Experts of a small language model: width 512, vocabulary 38837.
Below are experts of layer 4 (counted from 0) of a mixture-of-experts language model. Rows are named router (the router's row for the expert), up (a neuron's input weights, with its number) and show model dimensions 256-511. Each number is 500 + 50 x the weight over its row's rms, rounded and kept within 0 to 999. Numbers have three digits each.
After each expert's rows: a language model's description of what the expert responds to. This comes from a sample of Wikipedia text that the model never trained on.

# expert 21
router:553511529519446563613513478424546473490470467471566461550464430465550548475456516484568460445595465475571435500455468541502393565444500565582572430448449569545416493484393533423449522514438494441535559503493458540471439464475480490496591530429592454450543455488438468527495448508547573498554432441428460525440540424445496510450591497537508439484554495500548467487511520445466455462442342508465439447466540505458479480512533522470445544482409482472498502516489533465494471512564554423491571402539508496559578469467469500424438541465476511436429490582459436397471522537471476548439467458566495434497446467496522454448458492506520472448469481474515508479476428432512448452531527507444501463478463462490490470446496465574439499478499498464479428547491541515460549417591526
up0:574594461493598488508534561470564432498434463564527478466513535475456502492495522563544490460517565391492500508489520525493485452435581493470379499467474559459485497454478482537500452569455490488440541544503534425541440514495622505477487426453462419523538521487534528513452403433408456499349542541574471553459487498413501516568472445514514518576421496489441527502478539512601588499531589573498562564534505462507529486532577402505546527465518447483505443486493517546554578432514559537552472554439567519420503559550538391471434455474564414526504529508510593484541504465553464532563529475494494455488495474406543525502518528473542445551553490548471559407493526542518418527469476385506574442390490508556431463516495563528535525500548415514566505459439416532462414539490588
up1:441489445427531464485506636566555532513437524545582501471449555532510471556498426544500476497532471362441558413456584542446456490483458517435462545498509474499527532489497561527470543491412467552482563482503455504508477494512580535438416528480500468502479472545460528468540511551485453579502549560530471431519461499530480487467525440542379469489494501488447445524519552562447424514504430423463446481552600407532487432514525468588488500475478467468584554479466510391550533485567507482506514543519550494559499496463522432520379537548532428578500434477564572522515422589526543515434494462448423574460502478515418488467474500553535444542494516579389448532465563594557438477473502496489564596445509442487529528469509554351530528461423429549505491627567449429483489517401511
up2:460544552469466481548544529538445432472524501453483522485430459471441509542572478531600532523536567475443623525546544510405428523479508462456503564547573507503376453555480526539546502431548504484523439529515543476480510457579426482535490475566440540502437466540481429534571540511491473472469507463435601442591558501595502532506474481491540465474396473514510563602559537587468502592457523491491532511529515514532443466455537480508468507371427445485508443527415542618528425518516555462522506585419483505549493491543414504468466626538493475547589529472546431524507595514502583473437598520588430452514487556573535602536465502548598452633449478568473494462368444472545453478475463516509482506521550422499487459533516532422511459477477406477464521556460510469404424569447516
up3:471484522434531525438552607542540543482384521432444527490517538565495496547449549551455483468478464474472638486500521445546518511479414453489503516507516591497430544479496401472468460516452569586417537506450458547469532477557550477541492489431519535494546543555611548533605433528539408464431472530476448480583469546540503418551584485555491409518550522457483557523421584508492499473579554502505490492518555555496506517398547470460565405417552504480446575433450479509535551451477502481407492602528505523484444490451446420499445520448517459503470479399474490564494512442577536443551440445444437545508512530535529584617537396557539458471550531576447535550538560464511470513551578570414504570473533461515482548487494481519547462589494464513462479529471552571523424597476543
up4:485476465362414560475504496514527509457469480523488591488565502482440480466549477504478578418555617576457536483474515527506520495469510439482491550474466457522505518506409403493579494639478542447505454513455539484542449540425469459457464549515438466512576583646514630458562431507538559582517505496459537523492492552570559509574454435552611442431539520557499483468506501437537433426515504524537433551464437477494582490595555457483464485448517500482392524462441481485553515539425500452513461569523455457505517583518540500532617544522536580519453420486490487490503467531474495437570528430527490488446511549563446618517527450498573439568510555539401458539538487507530477480470581484444474430569536415505543476520499444535561535529503459435598518482508493512488522482524543
Description: Copulas and predicates

# expert 9
router:514486558543538548493482500452449470587537493494516589439544513455509503499407581426555489592475525420540500488463552447532539542507422489526519528518463491463435524538507446591585404497470561476437449451554482464514457464463534524451514546496477522525576485546440573445525461446475504484496479567566475450564524487526539545573521528418487540561443450547547432474550450476416631450584571532458489459492482549579469453555537494453515518448482592494482542438534482562521455410484558501524424556359439535525556566576450515495549560534451466465552479566451535468546516514543536453428572591526523567501582429537495599452579455537542522555514527554451488612373534533419554453459499485533553460468426418476412438416416577496503458514568460502538459520553464542435480496532473
up0:487511487494452410499533467578456475425467594493533590516516383615483471486483437569499475548439529576561513548408514529487533410502553544480487525566487521477565426570566457492459573360584527573512465464487579549491502496527508629525506509498457496502565489533497410522585497559463524510540498467500510482465462477554514464513484517421491515530478516561401524481524546496466460454433547566488619488435487491430532568528426452545372504463408511506517467515513426463503546522491471498452538483563441500442471481442519449488507448536483515588497518476452499517402436475550408534476530483448480511517517536554433467478423501510489407604487517554461536479536538502431515504544503502475491543540457492470429559483437492406449370459472439448541518554485568476450517421477560
up1:462563478461471535444524513446552507529615475441549556484533394435543444446509433448558535585587564427454580398454505612520426514552544603496451620395496516499564531482401543539462463472534565450533587520473458509500537524464529556622424534511443421502550465503605542541527510408536502495530511630465565414445531406498467487489519467524553489482509465479500461581429479565548497467559402516477469542535550432535609554454556504520445454505466459493547475540483549541484450531541460466599449560537587511538487545480429509569462503514508523429452442452480466458644486595465438504537541448501478481526370509521477503495446512441480540493542465482553538488585570491552492579491494479514513567486486503549519524427568520446502553485441463459502469439485493552557560461613514
up2:516452473463547526477541472505493587552581492476485573485486570515544404498493565416534526397500581464482522351462450525508517557652502529506485463463475524466506580487340539472527496510446498506457523426463453436469519511522570421542502576437612505402518569535518535534447463461518532501451562472473507449451546593528583432461532453494500473417504468555539611466567491496457481525502416435469592444497580488418461518526524480450498500484526495529563552518472520383482559457472513455435490423475512455505462624488478439553474520437669590496466475412584448486454392434517495472537433494532476420475444436472407532498429513470510455501409562458464473547550441534499475565475531419478437532612490474567486457448502436490464514581425452457395501448395464511515507476489586
up3:447518506501520500491626501394442532516458498533506497460441503489516454452516510506486570564519400440470527499531536494478515446516441594482426527497498486502478509475499498514473473453445524479576495407495494542460480528393392491553460516474510562507516492532528491628496466523538554531507507496473468521492565429537435534598545452513501410581487531458459495552443616518507453524435532537605512550539499455409397549518552485435456505378540468441503517558522550565508556425463552460452577495555566451555544481449506538451523440517487587477543492515532461487540469511416540537547448498448510514500542564430536516507429541583497534478513553520512428442520505431470472547455566551523524522529483512414525497524546433540546413453515498428547560509477522378537509591539524
up4:536494531421436563552509499506398472557437495500550596582507534481539471458495494519616519503539483440473614436484489584476490506392517502481480503437438538483455460538565505393508585594463456453508453598414498613440478488411453533509391508509453480437539492449475521516510566524514521511454485512473537469488478461597514542463602481499524548441523587414475479471531516458523399502525430531501464567585583495481555645486434468466507469409504458524550504561464511511546510471538580489511426455526489571510601494564445418463511520470516465456542432524567468532578532506452514490492558483501487515488438534498572515511445512567474544539587472481475476512533414474508408497472505516519531526399529647535571598518474500518481475534469535443547519546521609443566481571413517
Description: List joiners

# expert 15
router:494501583575493410502436448496496541552441431545529457537521551537520510476536509441517448582467493500492480555570514475543447584467490490511465491536495485413484531422514480500495452408420538443515464529502466504453551467430451579482497524453416445574518573552488511489640523577556518582533571451480398535554466549550581451592504437515524506429516479576494563479525561468463562501547515494455606485532454554493497528522493452551428474513406524451574581494528571505472487566499458518426480554469554425565515496510486466528471486451465507549525463481417493572534514438523512478540417518552578475516483508541576471516490504493499441474557556524623429537439537527562589590559381506573512525520542501531489503550414479507509547628458589555532412565517563501513503568593515
up0:551585481405488589467482500558583425550417478470464499494553555542548472408544528451525497527463496485506547506435468507495462536450476511466569581479446384495533524538508466462444455521548542555522403525510515477567558441540522496537484567562492432539566456505495488589459385590529551401457548516500489556470447510485478469551446434533494461454496583525441479500466551510503463608490549455539471436402533526467607558428532486520513571519540534517501499576589403512489536521552517465446514548520497507413432555480516461528501490472484497572369489454522403435478546513614509464499489418480516525486562438452468547543558560479518527502445529495496525578426551583492416447535499408541429534488516421498507483543456484609480513548531541554486521540496490494498440524567457
up1:503536476519469536593555479476596500421488517446516467470485475487515520549445497481491521407531558500478494481499546521478483344521515536532628502448435468577525502574471441500550537487469481436463576450535540547503474487589472479583414477512537607501552417370484467550496470519538482581493506477502422475538548438428442452534483555549493489499465486410418411516475452440457507475485507579514624499515431469509573568460581463468450491506526465433484471527472568511413498432454503365621505496452531412525636580490518479470513500554341493608452456540489477461488521589448541504489573463555495461555576551474489585432487419554606427560483451481471494533470525400596475541561569473475491466517494514494474502490515520534410497482479494495505502587394472429522509414430514
up2:478613544447472510447496449447557531490485478528550496483550566483575500463498572469506481462506565504440519523417482457401550404513568604493535447459532532479553466440490448410438547523465476487446543545507510587549464531525579525497501484411488511433558441488491471450491545511472472488481383488436500591464483531529460550470552413464562568540525591523428407534426518432415575450568539400506533497573490523594525513452515469480457487520514546445469556503414510531561392495431568549589491544537430458529548572489552561442540459530486459434561470521494513469461606480488502581489565485473528458417460520405528601498486520470529558552550422424531444413491497377431503540470516472457399558457558515448537496441471536457385447422550499447555456436486569509408522504529496
up3:619484415405465529549461575403597613510517496405484480467559515487605538435561575479479557435499576409567455529554495496511548482618521474483479366451437499480526512498472623517544477502526588479431532546518513512492433547540539500513535440503571552498459452517556484584408489539450418516562511554457401501445569424496405484513566457544495498458485507511451454576516554490392467394467644530493557507527469549449585511472456506438524515502555446582447526422490546511477486570439487548551470528483515511469432524444499530438473440546513508558543526452493491474425573510518486541488530515453470519554547453470499526460554503484479549496533465434517483478419382489468505520436524533466376535532455432479454531372512564502477475360509455396374472437514462502406456580443545
up4:508484462504480549593533498445471510482496511433587468518470453389429478500485399472506491474578492524482509501611581500464499448544531494491623519568510409597519501517490502491509483430522396475619483459459412515556410508493583488527482431512515569464475507497521524529574533481553445532524538495461524569481489471535502410570522415541482450472561442473479464494556515483514410441543496428547538418449489471425532434489491492502484531523506520508398493548454521440471388558500489529487459483495523604543498443528498555502406591507467433584527459532515531438453531433534397476490579461515532498518451581412476544542480468446519575625429495517511530562486370511569540493531590450554449532578618402491508549425540581564428552506515479429414593499486491540471497331454516
Description: Given names, initials

# expert 10
router:507508550440572430474522483417548498544460478496437452452515463525453505521523554388545529432553611497458564597504502533564454455532492513471531500535522529563552502442515456505482558484476515511546524506540525597486466451427530576478518515471441501496457502510500450468430433547559515479521490535391450461482612480496507503457542502463527471490562545533515536497514454473544483413433467415517528516505446472422546559431484505432563515570522563444515462543422543442509496544441572421473485574456541499467521487499395516472416536550406458503574567533582429446540551482590496491521462524491469493581570515443471386553462527506446556400478556549436486504455482493508603472486447409568521439568435492551578491519442592500427524501515515488455558439502454541469485423479479
up0:438450455535480490507561421444389401462432581581564451478469558512521459412491463495518472541428455493493433438536505463511479519507536581489536563537510534489519460445554528498407518538527564446486565413561530487470477425514482390477537549483501510491497416479472368539544457488477461503559491314461413466561452463580502533454538541513512585511552554442493545438578564517516479495546523560489472450516540415580493538611492435474394506442461435523448539562509397625521446552462550551548476496452444521474551528535512467491516520527446460431559492509475459504507438553381508502454542543555422576495482426422543484456479503559509484555495465505564509571584451430444500459426543552557497517534556419516482508500486530513548458532534481489489460448487481480553546448511466
up1:544537400547405605478494487474493448526533575541625445455516523484484517563504487494519495482598563437523493519411540501555575517460529502506510499588507527400493506536437557432510523602485571549500518551490493439436470561515549573587437422455508412467497499571473463560515516464517422469467578550516540544497527443470610488513478421597551540505415526493528410492501503586535447522467494515538504438562528537506534475517444469491468560512468471524468452442503623603388384484571347508543517520461572527464547513596544415434461532520537557482536479398498577488568423447572480477515519449514457485504464491461517550513425460494566407507498415521541532483565586549548454503516503552372504503363536459509465512491499566492435432463532466540473489509495443534495596534497496
up2:608482572480411452468557564542458507462525514487489599562438544564476549546451499493437456537506502487455512496515483431539484514595505444553546503537543448538437449506546489521479506536549477440471557377506467518467541489532528533445440523486459487511494469458474554491628416477474552474465447534561478492544415491499488510422569533628504596486518428431589483483465625403456482503590526481521556567533509455471513566499516505478460478476543460454530492466422506529425513548487502482500617514463557328520631458470513613542460461519420474456552593480464568432570483518498566386456483525483483455530571553490478523455557538497463423547491467483498404491517516472476503566468409524523456474473538446420501555413500547450546441620489435444494495504466491483512526494491475
up3:583479529549494534504461547439523497556529570470510480421587458375452569489458426503509501456473481474538608463505502441387592530511557441571501477429527525504472520459435537450443466454571598463451423370530420453490428497605529542507556489443508491469522479510536503512521445437470490488461384491494512492375503446476509521514593490538502433424574510488379515535586563505456452568619581535546464454528498480434581458505523436496510399495528526458491492490520524491588426580557528584533448480541496505520465549495519509476411526498508527480517506501479575478529568497427488473523524472402456505459438522554525524429530501501506561492421475466590503498514504492504507580510561437547434549464555428468443460526522480587528549482469545560442558519472445479455503452537410
up4:502540542455477443458471466497512506499424485506457534491590446420563486543468487505555584482486535499575431527454499446513510534465492491511488482529517555457488504469565479498473538576536521484482539521521469469479417554529538532607463431428523466496606395537488544439487497485604416510415539432481448450605480423361411471556398429488513554559480468503510618501533497551545431486526519443528521449427549463520490445440551477466507527521557470513497457435545507504529487469575465530411508534540541603660463534474481424444423465479508579528528547495531490500572499508474537550544487510538459545530492454504542497487442465424572533531440475522533493436578477501496490465453503487500417535424553471473447586556493464415513479511431487529573458511469598560528493448573573
Description: As, in, and table rows

# expert 22
router:570523484544415553627517482451513511485531547519475435414502568572504516430527558466530515513547497472411466481496466577481541531499497557455458478565476580489411490593528464526474617441552382597530469463475457445482599452506421404517481553538373582462537527499518476525508431534415463521433512443424486589526455498501554422533563460584540566456514465494541507480462468505537511491425411511537499517432534459470524563591480569490540556536443546516585474467423526420382510506578466537455482467364561551533538559540548493486547552485584470531513527503428526521531451488553524491515510467594537517539500478541456466539553465450518552545507437458551409459463444559511467441526519477459481543518579489438542545595512488535434509539517458568530483434539481535485516440570548
up0:468438512474441532526555580548520424574486502509571480474512521466568578496544459518493550492537543497515428556487509544443558549517581469502537494567520505450564453575460559548627395435506529396449399547431436513437468543524549540511515411523467579397532469537467496479594463512500517496575520540553512534449480503459530413458512402453522418485459417484571502562509544443375415512506520528621436509517474547396558530457567508433426543504532478468542495502476575530478411584480615470418534544458539378486476422475489483447524472470522424595440440470530539476391530487526590434423569482476528485563494481553493524485555533556503534507492457452513497477449460554458505391527584502521439424529472543509425412496582466471559572494450509462419618564428554397518459441507471
up1:551532491483515578454442519445553480429554488466501491496543487490514482376400483460556490512526453474647542438516492460527375486608571541547512550448530483451503518463448430525476461496450708516567497561575558523503426536555644507595507436379525489526533538499555527536498463439436407436533474510489437405546521513404524491512527449405481636527526576520461555527457581533505574535555460460437454432566469497507540498493554452535504429407534559416475510485475470529517464459431451488462544535531470443573363556485359523588552451543510481515498492544549429470486499421642529528457525502398502588539536509498515547547375548539548517460436525456485521576464561603523522427547497479503573522436495543497455463535515519547502402446544498554504542488416490505427462462494579
up2:500479496479483439455454516600407462543568528616569587461493479433427425509569595480588550528395564483488507537526554470440546459534511500486444476551515497459441452568446502475477501453554599445549550475509515527474426480590583427498487553526513484474596558465493429493611498473457444534544458431458489442476600587446552553558425402442516579499458450480550571506475476514492473507503527521568495473459553514676411493508542454466555423503489528476480459532495474553542465409516534457456400534474584415488461474467478451434361521494587530493563524390493471546553487465592457451451517541513506485490459412493464462542467465474556484493513582547396535571487500539595520506518470515526510458446559449491504527484499433543447480500522515457420472484463471492534537484563558
up3:374496435449446502514541606434483542494450571540497549597521410578398399524507482473471625509485355429425409450432491504510586522531592495424499431517524461450467626474454544524406573511553561410512510445487533564455523487474510512513502458550587542503508436497589491552457520490401522550412574539524552447543472549551462485498537534436446524469581497422373492470509433463479486523482489620540476489506547571436430486502487551491441463523467475479412538452519565573528392506480505590494494451568447455433517537496572595461528540437436578560525494449487443452433494510510524522495529512503514532463469478414434548430497482510487409617475494535482538565565524529506514480490472510461552453540484521498389562422479584424526452460520488571472459451503456471513510512495470
up4:502628438553568519542570557585541529521568564505531512507517586498450489547493471486540547577479498491582491472578431508442542469582463595494464448538523506468458512491500459454450509569507472535523448509566578516464518521466469491443507547427527511499590550432540447517485466401564507523404561552553535549439462546438520540413544598505480499420538524490443458491573607502444540539549560542485538483596507415523450533455593508535527496479533510570516541570647498507541538545565553527618506497475502424574545518494527419567602505515523511568519604515480506401465539526516402559521523567476516457424490536470451516486500458556528466519552470455457522489494479500441346465455542408481419404540476524515527447521409468472500486471513531529424564507469482430540486501504467
Description: Pronoun objects and career verbs

# expert 17
router:482502497453476556531494529443509558454560475447494430481507467458480566473455510566472535387591523527459534529538424526430443541425414576464464534530426562514452551517432640439464502495524474465520529424485416545486591486465507469518429524487497449492584507489452615513496491544503520540399469542442424609476486450437406485424568459503532492474535477455452454493388559535486577501501443459541437448597478480458465553545469516582430522423445488614559504508517433457445506535418500484496535487467627484510493515458461471477500443573508533550474448565489525431456556522456542562462503498488358534484503483509520518382558478467573500538498490505456478431489501480414368485568560570499493412461492520512477488586461494518415479417563486565521476516436477533449538439531515
up0:476525409514571536552539563525520542438439535401415486510558468517533522372495477536516476515476462414530487440462510474474558409521479520455412513567563478542405546525482470487428515446485468521495550581517537563544466546537478500669463562517537460387515524493517473460482437502536457451411508438521457538440539527578527506508454441513523479486501410461470449566483436510522453526415509513451598494464526486439545502552562483484494473456449443535614572481429527477603552495541536581528389458459472517473585539485506445495458461492496508593609492398463481560430496445556462449492442517503526551517437441451419470491474458454503545467407491476511507504523508479391461455415509511428548410553533535470561484476499469487459507450492530507610530545463491514456571535499599
up1:511487508550539413489523507473453515488466586517487442455418584435539581473498473550411433535466527434550480505497526525496538479537481480439521403524480411603413383514571476511571518501439525432516506460491565507467369463446511502506494502460598547509450444478524490478519563560470563404525481562491539460525623487495399548526493452499484474537444610500500532562480445505426508523507485480538512531472426424468484535404554481493503491576568531470456503621532490513550439523469577434515478560507499454399538545474488457469417469454406465465491459508514565507608570501471510468440521508464552479513485483455516544423467601489507470513444606439514489437493531480491490539465493374461582538535507513523463458543505404513472494586471579460565636542561448437488578540520579
up2:515465486448558472444544538537461541469518474475527555406474525504525512451540554536492497482490495505467543484450535588456481428488557555464593522505432540465494529553522516594531532378468479531463446478497495383545504474495463511563465431473477515476500566552543444468496462613529516499525445519445541537481553476448515447508496450421477571472402464572506479612493542562415536506540412525458452536479536573469585563495548519523457423486536511501533578521536607465472507417514416403491472489466531509458551507450515467473509521496501464518554508421494411555438563562529589503490569488548517545453508449440515465459391457477534508479513521566589445524558507510464531560529531502417483485602567468406588486519504577468574493431497436396558530465426414493505412474506498
up3:551502514528472505499532452466458495546439476551600486584468577575457497424441510502484442486531461464501510521464509521506554498498537574513476424504493479494514514428503393472490431446567488463471607479492534455555448426447544557603475579488458535460540559504539460519551541444546516458496532503564475557478501528550512460569485526564416557469555519414460525345520585520438548517437451537515537469606442461513530460425537427497423462430546444459508563505498554472561495563402559474421483420469544546533468454463522552535509496386461377549541516504504506413510593508445472424513504547460534421529483623519465532471440479544524541495500358490525579481490486563492473540538366387516489462596498497585457548513442528558397454507465414489436533389506529559592534464513453
up4:552481517499464524517557483439438512491507480588573532627433510481534457425452523537470366483415577496518471510524460474555461570537534492538546347477508539505514481471480478503440409497463477467436585503475538505575438475497504496542534558401533496461559552475448436554523402504566527467510518532507486515438544411445569403509503530504458504510485516458484559477455553461463471510515467468506481476418523469555462477415571441468530497564539517536468396489483503496599533496436485416399475483490379466427507482459518447565552501472495372509450521474484490470515543441495475446423481501393530528548478548536507566545423413468521502486485564537497533487517577489568495447542534465417552610554470483410559567421511566496524566596430464486433474412536483535568489453474486
Description: Auxiliaries and main verbs

# expert 1
router:488574435509507512511409470443473513584486498532526529566549583597568464496452469558447432601417427470567444492558507487475520499581545498522498459500430398441572432551558405548498471481443562547452556555511555542552495398531488493453478518487539571493524490540579429540443620563424530594490570430574419499615479554520555491473546514493541491521460518506531480472509582396490587513497513481477569478468520455517408472461424483496380467494470522477449470454505545484470479467624475589459502444530492484462459533416496463526531517474544558513463528476475527550460494439449480448479530439402565397469439535464488557585578483467482404458466432558450494489446574516495503568557456541563461448421511439443478541432450537414582393491548495504410510492547529536513538475515557
up0:500496511574382558499494583485476496604441523487476448546544531539584473465554534499445445486560500401382609382508470560486437449450412516483387487398559499431467520491531446454512477491483437536534499542515491531465476498488583441532487531496559471511520443454437535530511416508599559440507548539462507496416491450494586479534549418536439438452497496397521533504504515489363472466526515541482452434525613470552504536402565454374422533444480524411496481554431475552495486457466492393564514520459419566569516554450447424488444441482539522495589401513487503500428446668493479505454453572416468369512528471466480521460473529494562493511416520532503435484475534563540547467563523455614474491545454508567455620475460451447535547397514438480470547514451483522493455458513478
up1:525487509504385561505560443580520510374469489525517514527490475389543447499488568443489488491458498479467486491521578521485531524523479549484363446535582473486547579539416529416512379504454472507469513443507407488555565573547556515516476603475442511514468408456463511419498470505485494463524493449519497526471538510481559419490456431552458509492459496486424511559451500482474554495496439487612506565454572350510496450442383471465467473525539458546552556485471556532540437526478496447516468588492446544530460556491594422469548502429472429504449461468530462497562584498516421515507544487604549469486504464429541516456437578551534503502453603485451515496545511490551503473522511436472474550553545535520503518474521490522436484453438497438424351432476562485488551518509583
up2:433564483488420522582512542611603589621561514571516508454400533500558471555517502456599477540520543455440459427474441489604459456520464488502546636510498485414434576507523538469517468617450503585510518428533534504335560452437532533444457554479534432445479510600417541531427527610499505554547405524445480511475578533590515508515547425506496484518456463510517515541449415429505468469516512514498465482534558500428468582497429493544483514536467550544533500508540470518444527468434454428529513485546582482574511448486421460495482547468467467511464492545499448603608498574464526461462431617542505550489516537468563447402425554533510513513584499525498469497590440461488570414459467467544520537554450521501519467567485489487514616448463513402482521496444492445566492447515447
up3:547525528480444481449557558490519435557454445577541414430470593382482469560371450498458520470484481520457471540528577552547597435568520491544534532492565420547538565487422579464486498552579445440535506468521418468538582444560507570513512470496525539472461459546460480559516511565513524492496424514510561419586567489498495507391504491460444500408506542596504563529577478475413578505598550477462485551447517511502431429513530512516454574478492519429512497583558474516537548508419390551487478402454497484486471521481425541478575585546610443468575543517498440505492523479640478464429548589486535417428425483545507442489500433550466483532484578452521616593449432497535476511531533441567459406520425508501470376560502527511565494544402443484552422496498452489585542448509534
up4:538586449441403431448489542444517462512438501530507455483511556546422519421494515598457574498394466487519575515527391442420391541615505536505493460448541514476479494504403538532337522492578532514515497537478547493411476512446522504500497520422563533432428495454558472453518507534475496478432476526516495524500510497587520518452526511518420509542460662509421536503507514525433493530532517522480535537563497457538499465491619468499482476554488521432470536533510538515482426417463527486422608480459564434499458449491435534511551528544574512516649455465463522444417454467557492577536411515482501482569516558525510471531490543466475553571478509473479543546477456568552433505461511565583435527541435497569481464539474540586479516528600454422518485497414468519462407542584403
Description: Names after "the", "of"

# expert 19
router:494477528391636513460505586490485476503457568488488539404547462586553441532487519438520450446489538495535494528411447563443433545503542541415553469473461550465519549612456425475565522515418535489444519498539482515490428426475517478587563561464563493531516473446428566476422375541504451481432466511491500417439515495435451455564555467500453597593455562551445571473512525523500552531494471460498610535432549522571510601462478498532512527512667564555464499540491523517495471420530501493496530486425458534532506526520423466471484533501451539516450522420422470459540472478461560603578471418451573463582532516495498475511403459457504536534433632483471426487497487452450573453543530448592508471467559488450526517478446577425469521573428493466458521518449593486460532410548554
up0:546534591513483606515608460462448437549459478557545568461418489546485448435528438522559504520517520495497550507462488568510540557491524525552507576424500573484537524510591412443528560427437566545516543497461511411446549480413534509470473481424498535469398574640568547478422526542504367464530545490553577523496462579580518520550565496448546532449561554508522530577460424519489539475509522440559533490504552474535480516597505466446522510511519446520465544556455471517581599485460493499474481589426471602490518460631530543547515609539392427562624429463483498435516535460535481499556448500445405507436565565499449590401437493538531584537554476491508473441512542592473410479442488482507472471465509481506514524412509473497488400523437573549503474477528521465515516425507558
up1:471424502422451576503602503537462505503474447497551686463473459508430469484525432459422519530457502516530458434546474467484490522531554528537452479440456541518470555504527520613445509523550583528524479556470474500456445568602443454487572428548429521497438557481498476574489459473500522503499477479467496527531447560525476465441511444449540455540433488518580406415509524535392400493540467447556551406456526492465413466459442448581430480486537503474536454486520507517419582452513525517450472550508503546530446531505570520462469548452452567593561486477483449550586561489576483536525518559482423518449501488487497547448498637414544463575558481500477466499488477510571492470508486513488424558512486469508485561527488494451476288544374474492476552455549498537601673503548515
up2:528509457542444446585603478549534571500486616541559456545553510499519450433519360513468593506533465508487423484507504474485452577419536468486475521483495543532592486467572521473536526520587480479529577491490498526454507575476498483494542527467414496424465421491483596522458506465563491576460582432506492529505476542424451491496470593512541565516524512516471506525555579551545512549565465505537597478482464478499423418521508439519481514556489530475523462513502544495543529543586443515533443515586552403549513448443493521407449448471450540484385454580511520488478518555570517524556518439556539547481398455465529576449519550533562440552528487470477582578492507562622484569536467479501533571440473411571533576456495394477536434433451478524457474587450521483649528560411564
up3:527558525524440606627495507463419513461578481439500404490408445505624489432494513433525455590543491535522511472502502595529437432468422486486534563446507515489422493458508435478489500564563402503439546491510511490491488503406524457529503487524494496486431506496511402544509463573480499548447479429493569544531513459540388397461475526512463581527491420475453516478546518487420412564541483495601431571614510477487588529569517461456522493429442517525557454538639535424527528481571535502469457497505547524440585561449483489476548532445406540583507527496508493519499453484494497608504454550610513525562548494458520528422486525568403621490593547535520499561531411482578447394428533509419512547475439514452486544516574507535467437482490499538513477539485489477494442492513448
up4:546560498503411517492414543477510556486535583468474553531472493528573439539499531500495547540450555433497517510491466495482472532528532498518488456591421597436527507500461461460506484548508526605477453499386509461492543489513557546374429484514511467432471460567460498538498449577461560491476561492511566612441570506405597401475560519567442443441553524453537455487471543370518373442511382483493553493456477458500499410525481478575570593534497449456505529456586479521462416472576493542510540552437452540540430545518601539497509355491561486505436566427501488472588524506544515414450473472490528494459526446540498486463594493464519441503550505434543515472536515575505484501500459508544361464479524447479502518487566493447545526544547456452457403449484543515481684495528519
Description: Prepositions

# expert 2
router:427508591453508484436540516532543498573456480546497524555489453512432529578508518544600520475466508563373443478531516429565498544535388526354476427479504447569441569587495515526536463466479413489470559474528521518425477548459401548391444637536539478467571471451392549501603526498557478568433436475485543501538556490483514463412438537478477517523542485480398428563562463576462480442543588578512532435445484474527424565582523575476534465488501558558538591534471492447460550462534557525482562476533427535444603559466510593513436474553473535468492450471437477517499436563456481556542542479640551477568495470509548500498474502514563474532515528529520555512460480542525575492532482547489446488532476426527440523505504400490453523513508507515500430524494456503460517527415565
up0:538520446513574518515525450412512497467535545463491520433453506409536437542491552634570596540444475515533463533590481454528494516462518523498487455521523612456535492484568467438496478502553518563548517456437565464556474473405503543559471503524415626455462530475515409485519552505509486602564549559480487442473492460560575503485511599506458484504578632470410403531445596513479434480575545531525599507458525499458462595540457438590470459546509461447529441458471546520472546560504561562519567462462505495483507556391497584460503503386480499480598631550552557598393517471520520526475570419479416547516466515436396591524463577501582542511467515569521414468512524398534536430556470535478574529621487510469496522495537453487416408480564555525540552584428524446474552454484523
up1:461508477531478549484496568553408471460546517406598520443493414555432427484490450526507522426475487519570526459465595471528534564460434455425602505531554457424469516574469391438556494569518511472477516534511463414502488477495565519538473492495451500488505506472509484593553411477479438586475528538519413511547501547596554546524465515457547534481534521494480510415422497447508498520522511459517495541367400567487448503476488457477504494560450423435470472530513527397543480562581532421486429589483454482457435510534476494461588515484415445488464604491478569473443573495524513432503559500470576538488516534616518601471563508531565497591480458498582560582466549416520540422449552460542626443452574455470536498506486457457514475467480499477511471493472529480552551459526460
up2:568495519427488492633544586503491516446477505465497591631446543543437471479469479582443511534511493516522514549510504504589525530471484530447459526542514515462476454470509445432437477526507495395541427523467457444451541387402510526564496562506530532490515387526504450544538534490458572489473510567601449529485565438457435559515488504497527516464535622376471442521497540430486440522595569547531541611506483447475467510481612478456562485505457494432443497492550493565492515553520515499536426626440478488567512524495503521430476416449531488550410470505539475514528493561575501523483610632456454537543475581522448505459509496460516467575522521602494415496549456541611459456576421501531460576524508436541556458489541579484560502513493495521492483431509526428460484457447543
up3:569572468549396579555497555510536535463488577486609518490465474637430508492480557405461494520443441404479541542419462499495589492406480404396513515444508498556488489483506532453493501522452480533396473451460530436492539545592472521446481437420485398489367488499556391531435501386459535578426499525541494585415446537557593527493549556430482514521539544339505512531440472612594526462530506533529523574491524534518461551482524488516517474522500480451432491530607453506459490524543536482461559552507532572478489573524484553474514510535567547503492551490611471499484489593502531409443483490496521549415465606504528526400456425539508478524454425542524443541467489427481406613475482459509415446460552475495439512471448561475538388550446467477535476420538412522413453522448475
up4:608430527524428550530534470404464537518527428524469444542408502491480422590474512541483507497510625538485475486447492637476413436478475435511517416536533579523367454536507483467469531461544415443478552433522426510418544438427522473546581545425575545452513434517454505513540434531475531532479526500538478554577415408511472496439581587525526548489442504540538583543483560403511499475599452518570421489494493480527532496508480531530506552401442474491566464460464419466515459550444535414478450463466630478474521471641434453468483508454516408508529476683425617442437494385472486626487568546513497490478462570520465587463568518541475381544565457540405494545474469421443552515511512477553524482538472503470551428472544505529476564481487525425508558527479492576590570454680503
Description: Prepositions before quantities